Experts of a small language model.
Size: width 512, 101M parameters.
Experts: 32 experts in each of 8 layers, 1 pick a token.
Training: a variant of Muon for the experts, 506M tokens.
Below are experts of layer 6 (counted from 0) of a mixture-of-experts language model. Rows are named router (the router's row for the expert), gate (a neuron's input weights, with its number), up (a neuron's input weights, with its number), down (a neuron's output weights, with its number) and show model dimensions 384-511. Each number is 500 + 50 x the weight over its row's rms, rounded and kept within 0 to 999. Numbers have three digits each.
After each expert's rows: a language model's description of what the expert responds to. This comes from a sample of Wikipedia text that the model never trained on.

# expert 3
router:464449490506605497509522397476489532559469587521505395592500431520468564469507472538399475470513556476494515511552455537479537551409459561470541364477441511463562480472466554478489537517459526459510485515575496480594447488532434486494431590465576542525561516481522644538490571458474462632519515481408489527417433498527607458448458549516397462548461531463540425484378437531398548535545
gate0:494526425555497566498545474481432486469445465484497444539538526488518490416471570506490452500520458477491444433489461521561547421488381430552483462490446538456514530497511485447518531454461533516480516614542540581514459438524433445443505472524551560506489510488539532416574474496590407466498505467591520515581462625584449564589466481668598495452461511528526537531430529512464509452519
up0:514495538486417418597531541512494474452587500483515426542485422411435551453451531531450491549516484516474634558517477463551545483361574549487508572505525567454460527399528504492482602470591411544479472397521490493544536470550571383541620529438493551655543478520531507474461511467603552465574489528460492487456471561546499438474524488469436444554479495473424534469455536541492515450483
down0:498422487487400497485437530462429519493492503554483506520500503462479537539497533408532520552494392455486504419397539557438449488559539421516439556512565454420507521564430427545504513498457538431565391528500461511575570448489556444590585487529602572521533527395464487459452462532463634448553481619453509494542565443579460509493531527514522503490517502514549463509511522566510475551590
Capital-letter word starts

# expert 7
router:483493550535563514474545450490583499592498558468530418535533501505467552599480472522488440558482539452514551537488540536515405550577563448442583453460476564444545462518413569468485476525450478462448534503544486460542514553533514432530415539432534581450568455475518497480449564517439471588507574461458552498420459452498528414498473538530406460492385522422547518373479476573563459511476
gate2:491620510472484502388436462490440466411508488467451395496518413531542495483447482507539485509516442496420507336408602529563528619476491564538499553452482445469569483502550416493507594442581446549424541509429542415581532487444576491541498521511490512472503444565468519483454464587561484450561546476459469532624449532565481466631504390457493475518481495491416433482516542480499490477575
up2:488509533506466489579584462545599576542463534563476482512506584514457512485585498426502470570463541516595494594493576575501523531477487516552533404525455560481521551438372489468551446438466510556578499495514493570595404489508461410498411563506491414512493482445483463528539383452489472500401470500521552521481538547426542425507427533550580396538354489464532560570439475499409472535495
down2:442492524518509510536446527487565619572558447597507413388533516491466483514513554506484543538526444483623620518542490378546484446423531474507476541580513494446531610443498480494492475441416475551482542448499489461558453475403522517534462487549601543428505496534430501543448544562443593452496433517529580524469372480511476402454512387475419407517520506442418561469478473544562579605468
Numbers in tables

# expert 16
router:442503593535553522456539520470506490542525512442507460651505540464465490584513440511441413453566537424543583400448522461518461514502552554422551533494481544460600465478418483486455534526381571548435507591529489490508509460495531546497512513451508546446616547517497570457436499481495496572513449477454550544453471448540548435418422435495388461524434454409506492469453487554463506513563
gate0:475479454592551495619549486541486464559555465621476464620558518507490458461523353479490565478549431610469566524455495479493568441459495519422548527436477517442482427518479571546492513529484511450599446501615459378480491632516471509477493481533443526559458463503507517494605492551526513522420557530504510429549492471488474502539467459490537392463425587434478496527565557474414507589525
up0:471486498405527543391402536467566431422499468410454525442411496507463519498351540444507438546401565472551458496518464419565479557553534527503529568491441515497515593409449512537496494486532514528538558427431532510489556434653549449588472476507605482453427525499488462548412516527501513494488410505464451542460500575573481496567557580509498529484504477582525601436464470579492509455442
down0:563529495499543474490561504500507484456517571502475424456391466501506479426528530423485473568520396492497470552486468468522466488485558548469453450474514390526530554490489457520546504532533497488536598555579525516531565504514453501490508495475409487522538495511488454569436527489528530432530470479456420555507502539587577458472490477462438459488525570479476547485482508543421559504540
For and possessives

# expert 18
router:504432561478591546470569462497478564534451535474542500472471429507482493524494466562514472466558517418488540519507581495432377603474557460470510423420436516396503462489446531473462548544342540380509495522548464450501576545596534490591458494520566512390554519476480508446480531489477543484511570450423544548422475500439484426487483423604505419457476469437496457473443490557406509493534
gate0:521455432433504500493516544495543385542492557472435497464524523445532540565520538506531497544524465530489514515452524480463586431479475431597519488487471578486449478538513417594542546542547569500523555506442552427558444476548503376416498505519579525417497452420510507454497535554513461584462578590493613458495452500458500549594452481470558546575536506463437359463549501508440557456523
up0:487536539548590568545480454567504507584469448499479457542521516471547527518555529541494527520567463552497537546454528539476618513539541581561553473451558477454425458527461511545519399510451533578412560522440527629507569508507474509490488415445385483422452594538489495502533544567508560588492504453444483453480596530492546508488489530461538462421416528460446482431506528521543629498522
down0:553507511455510460454513541560483467474555528531444431457490454474487591512439435551522496479521473505526529511395481575398454501544498473514516521319430438496462409470561553602499470506568532500530491580465462534503593514434513575451582553491481566445539557505554539506544511463526526484500443480473433496497457511459526433504498550567464453542469460486533397452520470552557526542537
Auxiliary verbs and to

# expert 30
router:460406503508561574515471532510543559472435600465479496565564547541461585541479488575467463494553481427520554414369578561501371529547542528470561529387505531494552451502433539436451505524434523459399522583527494476594489552556425472501432489478511518505520490506506521453428585562458441510539537487447534589414485461539514490491551416559512471499450468432494488482480484577501557506579
gate0:508448533543508551417421541566518436503469446489509352515431551559460466501514528424613506468382554471442510498560500426527495535579539588564563543496549503541487437463490492476512567442493486497497479536691505539465518502464473517459523568429541535528517493430449517454564412570504547437509500544481512608506541520392525458558584521503503481470471523507507496390520434410547500467569
up0:580496531525505417484483514408475476532473440479507481503501478599517605419492520404518557468451436498404504570495495519507431507513626543440603463555547526496458468472467473558535486512479587474459493657564517530515494528547460488504438499483472468489516486509438503487457497520474604428533365478478463583610451467526532477503373450434479467412468453420508449483522520590469459540524
down0:498553513504531441498435510553452551473542583492598491569515492442557528476560447454596539419436482523473487530561499493556480522494532529497516485566534513558515466442448493499556469456476532496458544513426617465425383469447446463551559440512450365524419482543572478523552499464453387499629504585492513445479452516620429513488486532487472352497521452443571522499478527563501533589475
Plural counted nouns, relatives

# expert 24
router:440536525519493590495514580530568524473482529478493501515446468589468537484416412504497480398537537485500555479444480553534484572469545591474547415473519534482515448503465586475423562538486589507470580531554463409543451480567511367546471466461583570459562551385541556382518503480381422527479584453440525570510428454498536381462454505560421478469472499481440571478445459566499551514550
gate0:544430456451662456460462526503545438467503538560568517470451474450488482444508571512480482475521492472478503503500461437472499538368544548464472552444470470540486402454576434590518520537575517517476566567550486501531462441504482504433588506490565585448587475497448466482473466401553538448520475404458471643502471514382426452584496497380440481466457484529577542486459488447512505565531
up0:486534451467369517402572558431494485471521428567571455477483520536447525451546445487574470467484503432552579499438591477541585482478451581474491421514577520530546515505570467470482464404563461520506472481489587453490422503512492415582517496522535522540494485580371473439335475438478438565412555529477518516507437446529464447474559498601435514393447524503480550336455507540569480480635
down0:450511462499452486587570519468540564459543548566429454486585451477534423531474521478560535497412579474529452491552520391409505432403493436565444497467556471554448547483483555465519510533513567538463491527511487582437491480479482552438580424525499390553481426458400487529571517466473537556526599568531509433517532385502510572525543496514567441438492468482486499522523447421558548572492
Common head nouns

# expert 10
router:405457502493548544492564431446502614502473571527527502501499433510495563554508485504510429464454487549426504477505550503529491511528596522500632419435442484491518474577504499507495536527364565483483485545599477525486550564601460402490464549410508444506516472490573547490498507442467477494539625456517537555432484521552464437511473477496467464471492482501563527454418403470508436488544
gate2:519461507587426571519454560623501512531439522572458536444476653539481458533514508520503446462544494553511421509409504490449469486583467538527408462440489556503493519464446454568522485533437487415527519488411463495505501514571551539533498364460428521418563505407514503500470468405591483438434442448508566403471564520409547510495464505488518485471510518554505443493511487487558490571537
up2:435426516525473511493445549600577541530550584567406526498456548461442533501520480495502521567596573478504562410567455459388457485498462495525466505527546503472501614515541575478526482586537500478536547437448555588407447540493541515521498480457496556449460492482500572584490380385447513491521552412458504547480403560426523519455536533553478472481491556544522563457564541498452493602527
down2:496539502432494554455455407421483427484542483501480585462537503484501515383491575512513486494416458626469576551502525522596492482496426491495542509529551443498438485489462472544494505516593534524599489416538573510484543478549491659545542512423499489461439477565465485477381506438509508470529548469385471476477513589502437459454470515487479439496500372581493422528438519550543437419575
Commas and conjunctions

# expert 17
router:466527568529482513434548452501539525530433483483471454474523434541466570579501399538453440426453591475478589532506522412499507566552502483433519464514395479510567468463394598494448529590416492478469524480584482469510474608521498426535465478435529487500526538483554478473454590480491380542536535488463602571525457436565510402456484513590462454441450511494500533451475457575493482426515
gate0:507440400444544477461609473485505525446462451509471541509458554487371511512540454576397478605485525508513514506540591547483445483521431509515496465572439458494487435524431462582492494440484402494512475526451531422489550579506521549490530448495464571550562543554507549534543550532501488464477439420487514493462432512492538477493490481503522520446478416544411459427508519603601515473514
up0:468440534451458509532418537560546471426449527438527502577619512536577517527501484483483444470540547527489533459446456390513469488566531502535497505412499545450526564513541583481522500458560455530528581494497518627539496420513463516536504552517482474532438418525525533594549537438468529511590473482462498466580581559489491468521438382526577509532528536555395502573491354463444483524469
down0:517584586556516475563504492522514532468509538458466462519534487522438449524568450502573524475519413545501550481503538520552523562532548507476436569400465479498509437403423496578475521485492535492464475491536521472632442434548585519495390483470393438502547521459502465453437552503425501495538501531532475587497661460504462490513527482531568478471542487496428573570502537428523434522498
Personal first names

# expert 6
router:416487487470479472476508437533517482560477478517469467511493490511462606502486509580525481447473574453475529406508552561589468500471569453401528479572556512506572485483435559461483478542485519440486484512551454426515573524485486475575476475395547484533542495467619506532478518561453525498474482468426548546454474443511501491423385485541463424519399442508507511461476401514474472523506
gate0:539520532565435562528459430383440443497484519497505447524495580462491440601520484516497466485486534484483516430438461432509509541490565472514495491493540547470521566438569515482557557539484556519459533507516538439564528447480530423412538489444599509537474503530478515467515531488468528590567420537425469388529536493518475523499535472574530500413470440457482490471484559475491510511533
up0:520493522574494547562592461536510487481489472529569513470487576452485477573486419438475424509527547511505531526522446488548442540548491512518516492452521550430464557441517489468535547542447445476474593518584488524548398513466523475516440491477588436462520465588482516461508516516416482516541451470548521583613504522468511518538516447548513452380366495432455433479484531465441427497530
down0:631563503519509552543503634501541475507423486470449508476489506544584543553537517530556516546432478500594576470527492559579451588564538528515470553528519395530593479525547496464480486471478557519621480501494515451434487497483509527482476549458480537495493524523589498476515531450497505472491547507488581504559448456532429523442524434439475602497411572561577602567489511496525548491607
Prepositions in, on, during

# expert 26
router:413481588509532453469509457566551528546523538506513526467433583515477409559423427489555437408404533491437555525553448437500451598475456486451570448569468516440569467559446531477474590474393557418497483413542501480567551477520415489537402559482514471465584508500583475549505475442456531543538508515421487504585450457532558460506536429466410425508505534468453561451474486533421492469549
gate0:546528517546443563556545514548426505475451469515574524506503536501605579455462463490548526629481557495578580478511522506569606386477529457525498622512446506577467471382570540577573503522452545406457420435434461543633438491554542426486460581528510507504586509500371450512526584518565519531496510425580374418514485497486493586490467417532478491516423536509439514452377411504451501538531
up0:453470474544474519495461406410394385573502406440502457412537462513551520474590492521504516520441615500620513488606524395474467489454518413524536486532491398443573535500472418502559428547490445546527503628525582415544404497452488503457560552560515497585597485541565454526482481545441475525476449485480479462523549542466509471455430463493462506522518519565463454515540553564453518478509
down0:494420543404573458455520463526439519646460547491418437365438511505486483580543469543568554540406512464491519600552559497466486513518549527503475598637438506599505501454580459449454466530434401461576502476567476485550457493463446481451578491406549549533534547586510496491462537597537476420512464551430522517544536559471421520457452509467554543584570429528493537426533458460491498560467
Nationality adjectives, ordinals

# expert 11
router:448572545530499493527547501435456538559459511547473409503538474498512505543441478537476493486498469511472565539476603525475455564533594546463543517427488412461593429585469625439470556549474508423512553446506444542545498591559488432504459577462526560449484601525503473541462473547507468491518479432484480473371459474519495479541509457535415466479464531465506505409540440592469486485472
gate0:455500472503431508503470474553443571444540504535507430507468464468464462575544495524623522442492446450533503508451500547535556515482520533521525457514455385504404527532489555526539490446491529470587459439502551512572480524441467423472453581496508534519482538567389513477484451467427544462512562466496412549480504503467520554537582547498516427478494509529497461508481465468550462601453
up0:424483489511504507456486470632497472432597533554455471481552493403503527586499547505496456386521440555540581522410559496412482513487457512588426512627546442473461493504595629580520530471401485423494498444506634455486503446475447483470503535592550477521455626610394415490417487494417530463437450494546439579582518493516488518487466499482491483487465580542524451566527505557440559496442
down0:499472581379563403406560478525530534497518498486559507528522513496548575453383520522412515608414424551557465435493505574558424386536487524445509480448539501550498538526511571489568411570500512485510573478535386499479505484482532538497465483558487455581590467513498448552502405557550456487491472525494432544521475471599518633550562425429495524477485477518596582490499467395443523489537
Table column separators

# expert 14
router:499480564526385423519472498446553511521506573521453508481500515536473502512504421508516467467493601470520602454476505481525425551470489496491551432527396479467500468498463501552534523495496542435524559479550470427574546535504415432533469577467579583451502480407501431450430548524478471544514522451461534522552459388528624455518438460481428486376519546554457563448479505462457483558563
gate0:577423420475507476584484506498526555408561437510455467488554549595523559340504440472462560450494520545501483537531539506555504468476572518426485501476455370509510503472441556489541480432501436480456559512475491499473480508552571462583524494436504494466513510502468502474581540526495501480489426427464558505570501431560508514506454457530526485474489490533447575487512454449608509487490
up0:555480507487451527503482488537491555483499519533473466493404394595568516480494451392490497449511542582539573496450514498447642519408537500529450532485454456429463577496373586499531555402460531423537553491566541481532422393518442483532470438512472408481483531493419513470512523488461513506515463420454394581534467532499438508528416534431617459425507551467491455482489607460454494477517
down0:480516399458506523527480517557424504487545452500528460449492506543431575503507500527536493544457579501470534559444438499412389430469438543556538533588535534483542553462534541446505559473523562470503538459528576521436484502531541616460586496518425473464534501505476426436510440447486461529405546548507534580435506475486558449517477536426472444455538566548465485525442528482564467486437
Rank and medal words

# expert 9
router:470537583457460556504512471469527565515485528528461486563440435567545615468415450557507495503552568497517527466518508451553439552437481488486516427535526609553620433475456510555436530494444525474403505474499394460618531510537450464515527469496520461500522475374493442387387594492496455569520482467471573423473481357574447424465513443561421421481440486489506503381480495578453564574483
gate0:570463485567510444559493519509485555497542489469650441473406531488476487526487464455470543533520479529548483519562480483468462467563504369492526494536419512486452471547529414572473483477597471492531630440526458485538517605606525476408470505498507496552534519430484509505516561537566420490472502543432566481510557464486586454483485533535565542433583481621566381567424448522565492519498
up0:526579461546451566487475529535518490455538483476543498451507515515350467542548479432448404505391526500458540623405480457486524533491544507479401511523467465556457353573491514519466476437507458504421525531550449409583513492578537553427497530465521534481516483508543471514562566543509504453511581451476466478457530430544599407474490544389540552453598486488525473509504429503519516458491
down0:413520564544390578433448490440474411505459481601544498651439532412544457515379555452411488558448548482591420575443565557506588598461471456526502536495420484477519448519497477479532487473527521468505508487571511540537402510526466487504549556541430546475420522503475398423517490495442538534510546487474444504450539538469471538437444480450428451546525551456433486453434522469546546519533
Titles and name pieces

# expert 20
router:471557521505448573467491486500568501534481509473508515597522538550427507533509481521500500460508547409512542554528546515490467560595458472497480402512449470503463468454409649449458541555412548492509567468571475520538538568522422536535437586501516522454530544504481447496423570490454454534544588534449543508447468507563578503522435474511428423448497508479487555434420485547412507546531
gate0:626444499486515587430497477513510445536607486546498428522509508524474481508440596488471524466480504520479491502585593419521499483538517462533472509485459545579493502497513507453428542516454517573487549527437493564474487565610550583501528573488430513512505565592440520510444518537489492399585557490528586472515558460536561443591551498625504453490494480514509542541563484580503509468595
up0:452492510590562508419513478533540451559423499466547431504534431448523487545401640485486549436451499412543402488456474471577454420516511493525485520449485438588559526504419525428408498520481491610468479441459498546489470514531548589493479493577369467461491454591475523591522474464561528475467568443537593526487531529466564485604487551612504471538516435526539520583501482578532572474636
down0:488446487452457509504558580436525471477503530511484482396530428433540514413583522491471537508515450480551471499553411430441565441407449572571470553546502422407499533575498518512550537429463463596530514492424489531521503493465504472436492587474515446528511483478444436533486506485514518537532469473529557456607521575441475493503484540464605599429446487591416489454573488508393547452520
Technical common nouns

# expert 8
router:420484486465536546449565499517457562550526499491421469522454539610424557481422526480549426520532589484491534473492493524492478510415440456486626457493480486411574425582502514477447509464357486446527588536557459433604547507538449470555482524454524525492521530466561439547490604512499520538508511484428460492420463494595552509422537482555498488483414502511504566439490498490470472492563
gate0:583506439452566482460577546520492449599455485438454495527657583473542488525479500500482545589539513529468546434466492542494469520412453580497517550481550480550519450518529526531570531515516456479459457449484472487563453593438474498488395584494414539581493532422421498526445547623480459570487519516400441524528557437528536484469558540529500496521426498505445509521577530492437482355442
up0:563508463515462576533403544452575496413548500541480510447443396521577435552484542461657415542483500517485444537559500491456518533527519542523489547451446481441537519522538431496457439495511404547536590529460544436363458441577472492445574555501549578423563499494473472505538547449547491437478478382590550529533441506443458470588475520561618574515583562467499530577552414521511484629481
down0:508516526430467418440527490553395512454492519474528462530548385533408499533469506469543490516501517428555470453549534458450447486380428437474473468518478428432475444547456443384494432490489527517458487466467526411482531371387531513511432591456498451462452495578535470419524536405484541461549437526444434544400495476497488550499428539462488513526441464550562479489495534533531430514531
Possessive s endings

# expert 1
router:479443596513526495436571470441464504457401510421468548612469441475490528516460441523460416470546524386479464498498588560509455527562565430474510430495482524519523386565462537428437563582385547476503555406545484401490578477507461492540461500492496578413539566479489496528441500515516454504574559458557503612472483408553524472462485408542383424400551526530488460512462472535550475497487
gate0:387544505508576482526586476449461539556466471583522585413543456530493399529532470512487496474562462574524428436533485557552513552555400519508469452498492525508484545561513466566520427490560518463390483452587546544497464479510503450457513499541493608501554624546456445608643450455445512493521539495555502532528600483492529499420442471455513529456353559489462559476502529426482511417538
up0:570487547564475524564606477426560484474572570438445491445398497554446447508483485464499505490439512501604420387535546564530543498441441413515482339500507507480556470512502425548437489583483506512429447500568538512525488561471472466521490550497518499465611534546538454552548470547364559518457452596603479528454606473521498544501506472425468458490492495476488550492488465483473485502460
down0:484447581539504511571380599478568488582533574555521542443526576503575583429492424483399446559480601554452560504474460513456449563554541566504499459435479438541505497522497464367471504427527478458603518511456500506619497533518552507565493519499591436530500480506552450376566537558448491460587480480498456500456504445544487449549502520537496422565599532507451433468606449520536558477472
Taxonomic name endings

# expert 12
router:492590540590583502587541510466482529522444489511528480531458414531478519522474422509450492464496485473347510534472518475528429574524479529507548477507459475500482532479446651416399620427461457435478492490520468489462462609549427470508442500342491558407540535518456522480512574501471511561567514489464501500541452461506535518513489461573343524462551565504535566410461541467453512476494
gate0:436458528517488503390503515489473438508424492527491438542549505504452433537482477553405439373433503555506449510575490384503495498477530527547529511445457534467544519425445503422480416597492535527535482594542467455556507537522550466473543577580457539528574488528507517493503532499393493464492468447519548498541549480471440536499539479480525478507598484454605400515511504532522446548456
up0:591486488527445502523583534548506600571456457460419549412553570550515524413540410479524547476582468598514569595439567480580501575552494513478523499644441498556506574512424454575525521477522549523457469445533442419530448502526445571552437575412543474502567550465471510516484369481533549534479507509521463524476441562530485543503463533490509498396521508481373556481533564491602529520550
down0:473370514492519468479459612407515483585556563542561451459547507459531466427559543494457563496505427506456448578444551423482446516425466461491518430513520468471499502470470461634540547497576495521446534551539461491522544427532492438565463419514537580463584493477521511475526575492435434530497544581522535474486496536435461589476410479562475510480474495541439547505485515550471502565584
Place and title words

# expert 5
router:437483509467507598484494544476497519535491589490477464553547491511424496535443446531502454484483498519426528492444518521500517513507540568470545380494396500399437398485467557480482573515373561455437565503582490478498524550536460494527405541470572535449508528431547500485456542460474476536547655527429592497460456485543581469473485488582435435547504438534467519427425453520489516502523
gate2:542421449509509434568553529394502471481509453426528427525542484456593454579498498419482515520499450526489490613551578593490578510477531442438482559514549540581532538505571487553432475524452453510504524541519485537407476448448525494453539466570426557530480509513515468485501539453473488566413624537386514478530573482515449502435463430579556440477483462490517493519488655533481503553454
up2:532537492554539549509439497561538523539519497545454537503568473490536548509465495519538543525499529395518626550483477520545553543458443450508483509448408466493566470499469458502615498392589425426456484490520523469559557579442456452451548514326462502509471404459431441498445536573473551423488476440658457453548387619425534506552602496483478467573634448481422471414513489559486494487455
down2:528482540443554471430445486550549433490512533614496551538478532533544489471484563446460542514479507516409432517596512511468498514397458507523533491571484503537546485633518602496527551463541511469504474577435499486523501386447609549552565514490498515443512514368572563484508553432595483472526519463499532466527506453511548591435457501430568467561447488417467550465478503518441563477523
Blank table cells

# expert 19
router:530460613481506495524569492469554512546504507537431479547555519510540468552468487609556535470419556505547495514533503500575466483539547449451463486450359492538589518516397516490481444524452518461458476483579433457594453584517411464535444576455466513450557557436497472429473537575450430496558509445505455517539472415551550486435583479491575473424551517531492651432492445463532477542568
gate2:537527513507472449512493552389441592537584498477513577442505459527532559494465542569467451500503591476495543490532512566526443515479544552498511536533449500559522566487569491430467481613468533436558540521473483556547492448482483507508654543502521554466566521398537387478484520512434478523491482470493531540459399456586498509470526576506421516450558476534416493529476495527491434549525
up2:508440443394504538605542456567531462612521388521529465449510613511517477505488426565521511435595491593501507531517503466465462507418458504474523565461469502470482501504571553536444547466452527445446498566542552483469530443607546547511471522575505486503459505611516557534459520480534523459449529453382451518485550520525560491500535448550505448471525516407462529442518489389491562530442
down2:520520466450560408457460500501480518435463424513429458528659536530571553461481577517495485410492528508448463524432499377533528459492527343463477552418553428481538502430502482456439458512500405492393556512440597521582483527545533479449572601560500530421564483506591539532470456487499520551491564431515514503570529501533480516488589506496503548367472639572543497515525477475427475543522
European surname pieces

# expert 15
router:477462497476533510531481524515541565532502478505487500485507444510536525409513522529477427497412622464491469444527521475510487506537539454556486523461407494508589420469443533493536488504488513470480472518477490444525533578537512421526549573519544492447519515415572542427456502542479450532566546490487479410411470489460440472454485513543494421539476513438435511448493489561427543470511
gate0:598478541465474541473520503450516497477477506520530507474473509507575516484541514454479517469501547386425498473591560411475523536434494473453354443672436557496553474417540474547536528369492541574572487521447536402512529518503534487430575528503494470456433489501500408387519491513565442436569476521460511541469491460485537493509577573486454521499422517491514540490514509465483582426531
up0:522528636568539576537439562466556576514494498479536553539547580500491525561470590527584444528502454507571508540426440509471485491540493581538563447430554428528519553577521465445487451515511510493516511397438460535588499442524484557530479444431511424512471525448522473545493533583457535560425574479534484468534551530511416481463551492499503472522495541436494418472538521523500382474533
down0:528433449541523589542583536441560522505438488522489482492418453556415484567543498563577556520471504543529522516529477584478518486422470500487456423427500563501530546479483527578484445444531525483518540530534549571456539503486606437462546448321476594449479466513429345470583445490540515491547428522516504581473482383565498456543477456437494502529536599475514587507481474452544506492468
Mid-word syllables, area units

# expert 22
router:445502509552488523522574491442520562539459540485517468520553534532447565545489395500440450396494519427462540511422623505520512531563569459422546441465539512473522480585441571423464585484540536503470562481573459471570421535494485411548394541497555542495536474430558473485477540566490441597467575448471491518522460468536570450392492456532462434557470561471483572416439515560499507540546
gate0:552553510501443444483548444441524478557390533548504442538455515527498433450397530561486524437487476509560473480537402617437471510477496523562463488444507552469505453470373500579488547546520454498482483449513418476406611476492517466512569438550530518455475488518472501477558501446460506509541598571495572519470470410623552445517491483562537471432451485476435532498453454486453578385465
up0:406500492444496497438462503542464564444584412458446416488509520546531540558581454489527555501532508538481553404506474345523484450600536555385523468463549427500473513532495542433466462469540568548504483575479582562557571456534511567511479536425460513530444578410500534598578444548391470391472405476502443463536554571536475544470536427432511537535545511549518486526544526534523507543546
down0:539377489525522460541536451439498556581532445523556507376527378533437550535433586566543481402507440518454468443549538456415565575544493478569509531515469444463488571502451495393474570493604465541474529528524550470521510478430471484448517437532501524505529508498489544450508473524550490345549485454424523511569531622497507545431426417494568514480442524495447485448461516540589494428589
Place and institution names

# expert 0
router:493566508527535517452601420508552498564466502576476448549493496523547545552459463565527473425485527514535519494496502515508464520434509483539527466424382522443566428516403445542490560525458492446463518475568435452459556547630542420523400517420564544501517519441556509391407589602536530501592578425431554568436470431558494492446499417552483480490547499397489482487490446631479586549524
gate2:472619675445524364409472518559430622523412503419482447576478526516501530510463579531500417561509506588584545544525491511469460505480554433511520545457531504647580506514554532507466569459522455542559521614472501529502484569504478449437506517538560499513495504534471562462495464530504502571441492440512487467506465591520510575589505428619451530476481461471493582537454445473530570517439
up2:525469545512496453423455475494510515563436427476475566515554364463564500490497531479477360506520467498497525446567551496503610523555516463514508459538516490558552489497428533526485535550578451398527538497509537411530499509557394465559497455457538478397452548505485501466450527539526571452478480597483518459412564360527532547517565427454478518531483393522592466517416568388568565554573
down2:484551487473487493481547463496467503452579516559491496499565510477423459426498485432474506575461484596496427519524528461563567486562479481472525436434563504517430599583559486529537488428427492489478511482500513601525450450578449496567452544560507483464501607514474429527533505532482482488468472452606467473536517512411494540528553607513477519437478499459532555522466523499562611505558
Tables, coordinates, non-Latin text

# expert 21
router:474485548468558526504589461515561543550428525521435516459516515512459563504492463469488408411487542421517531505434516540504525568482554475445609430487475558532555369532412552404356560530432538489497497471535512458564553533464463438531353478426551549420559553447591541442481513573403379515529540491450484506449429455598467444473517477516491463577469509493516477518444522620500474531521
gate0:444453380473579461511473527446492514459441432491529508444492494503481480331440509523528459535491526465479372431477478487565438482546479552467561533482511388590531485453525440502447574483601452418456515478504460535510574489576597482497470528402534448493411489523565505429490432506553500555482494527482525541545508487541499537571450609484399388411514460425532547461415563565463438523507
up0:532528471445579526518525411610426572508536427511522445424470425456473534470487473400483478494458496525480537435428518500530495513527568545542505503457598399550519504536410396472514507493492499419456551500622475462576500463513544472524410458472472427504462454482530431548506483412475519470524585546490566488421588515513509413538556553507515421438470462361495552434468469477432398527488
down0:488544427518528526589463514457584484561559482553522518471395514501443553522479529650540483475419473453518462495462494489485417466514535494554482553499484475438493563597537536437511519465546565401614600575565494547404498370503451571500525552455466599485554476556487493468585510531476523495549461504413514537505511505542483458391422415605531451537475539425487355516510487408570586583469
Years and months

# expert 4
router:468506559569522470473489494476522529570435585553513491488467525542542542650405472550418427424558534517529609455534539550500563556427505518414519451495457448497520459518470526514434598507509508489513566541549404510531559538472420428550400496490583589392514488454548568467437494511447471531466489493505574528439446432489476365512467435564509455520496428454529509478484509512476528499593
gate2:471471535583397581612610388401535473504470521502434498490565497436560437636444455461511574495491550565378561408455559463566573479496429471500479500446452475559420460514585529542482508517457534540458488504436458474521417511566549554476507535467539453533483542539556457494445467511570494617502471506471399492528433443564540534517460505541479553586523567481521622476492480516357522455495
up2:412456420564612517390479528582493450438511472548471526517530506522511435457505552569452507559540513481501465635485511466388583472515639533506525513505470520490511490464462552485491509477618571475480504485458507439553522544468549508523474477501444499427485534402410679481595476513452483468493503557526618459531508589522488502533494489476417471435567453448487496546488472593442560437522
down2:464430580426434467537533500578557497525539476448453553490524434482524575438524480559548573463510638502440362511451497511494585475422514466498484365493541455562510469501471478542508492484489453478459426479442502567514499610492589538412436432492415497583439564436468630498524493465518456487422482451453506452519579494486579528512499593517523498546478455516486562488459503511591501510615
Definite article "the"

# expert 23
router:448436560469450516446539504531502490577446547519501549534431482584433527514450413538492457537540490517510558373545552543348490465421504514517467443517421506473495507480460548479518490529381524532527482570451418483456566511536489490579505535460539549490551498509526497488467537521521505536489520461495511466434480433523491426438441417521528454519486522416521531458466473526389506554588
gate0:444492534499519485549417546489490442513504568429525484461491530506580496574504448543522532537539621533470432493474509473559534507522562484570462511499390513458461530544533525417489478543479577516533471563608512537437557568447555502518445401481455541508505417377426521569585537475488494438555550424429490544527423550543566593532541500517479501452436478541596484425471582492472441552534
up0:517536598470528525418446444506448564478467482544521584485475447477497560549576531456536509523492459407476441452484490585500528458522453514465509580471491460518466493467508491496550542525506476463413532463431496544530477470577439442474504574505549424467506640510546587503378487585497545560490477545585540550484473594496580483475399479480543548554555466500586475493547513556514486433507
down0:448504463588432513449512440456585465406498523574533462530583535547489567525461563508582446520534500475448548477466394514539474547508458475494522513560476510537414476475439482531528517475462577529475465498484398394535590525467517421488458470535484498545524597454456491486565515493531475514431528554489570563472484481491454464468493497466447495587473504502535572484531552481401410423489
Articles after copulas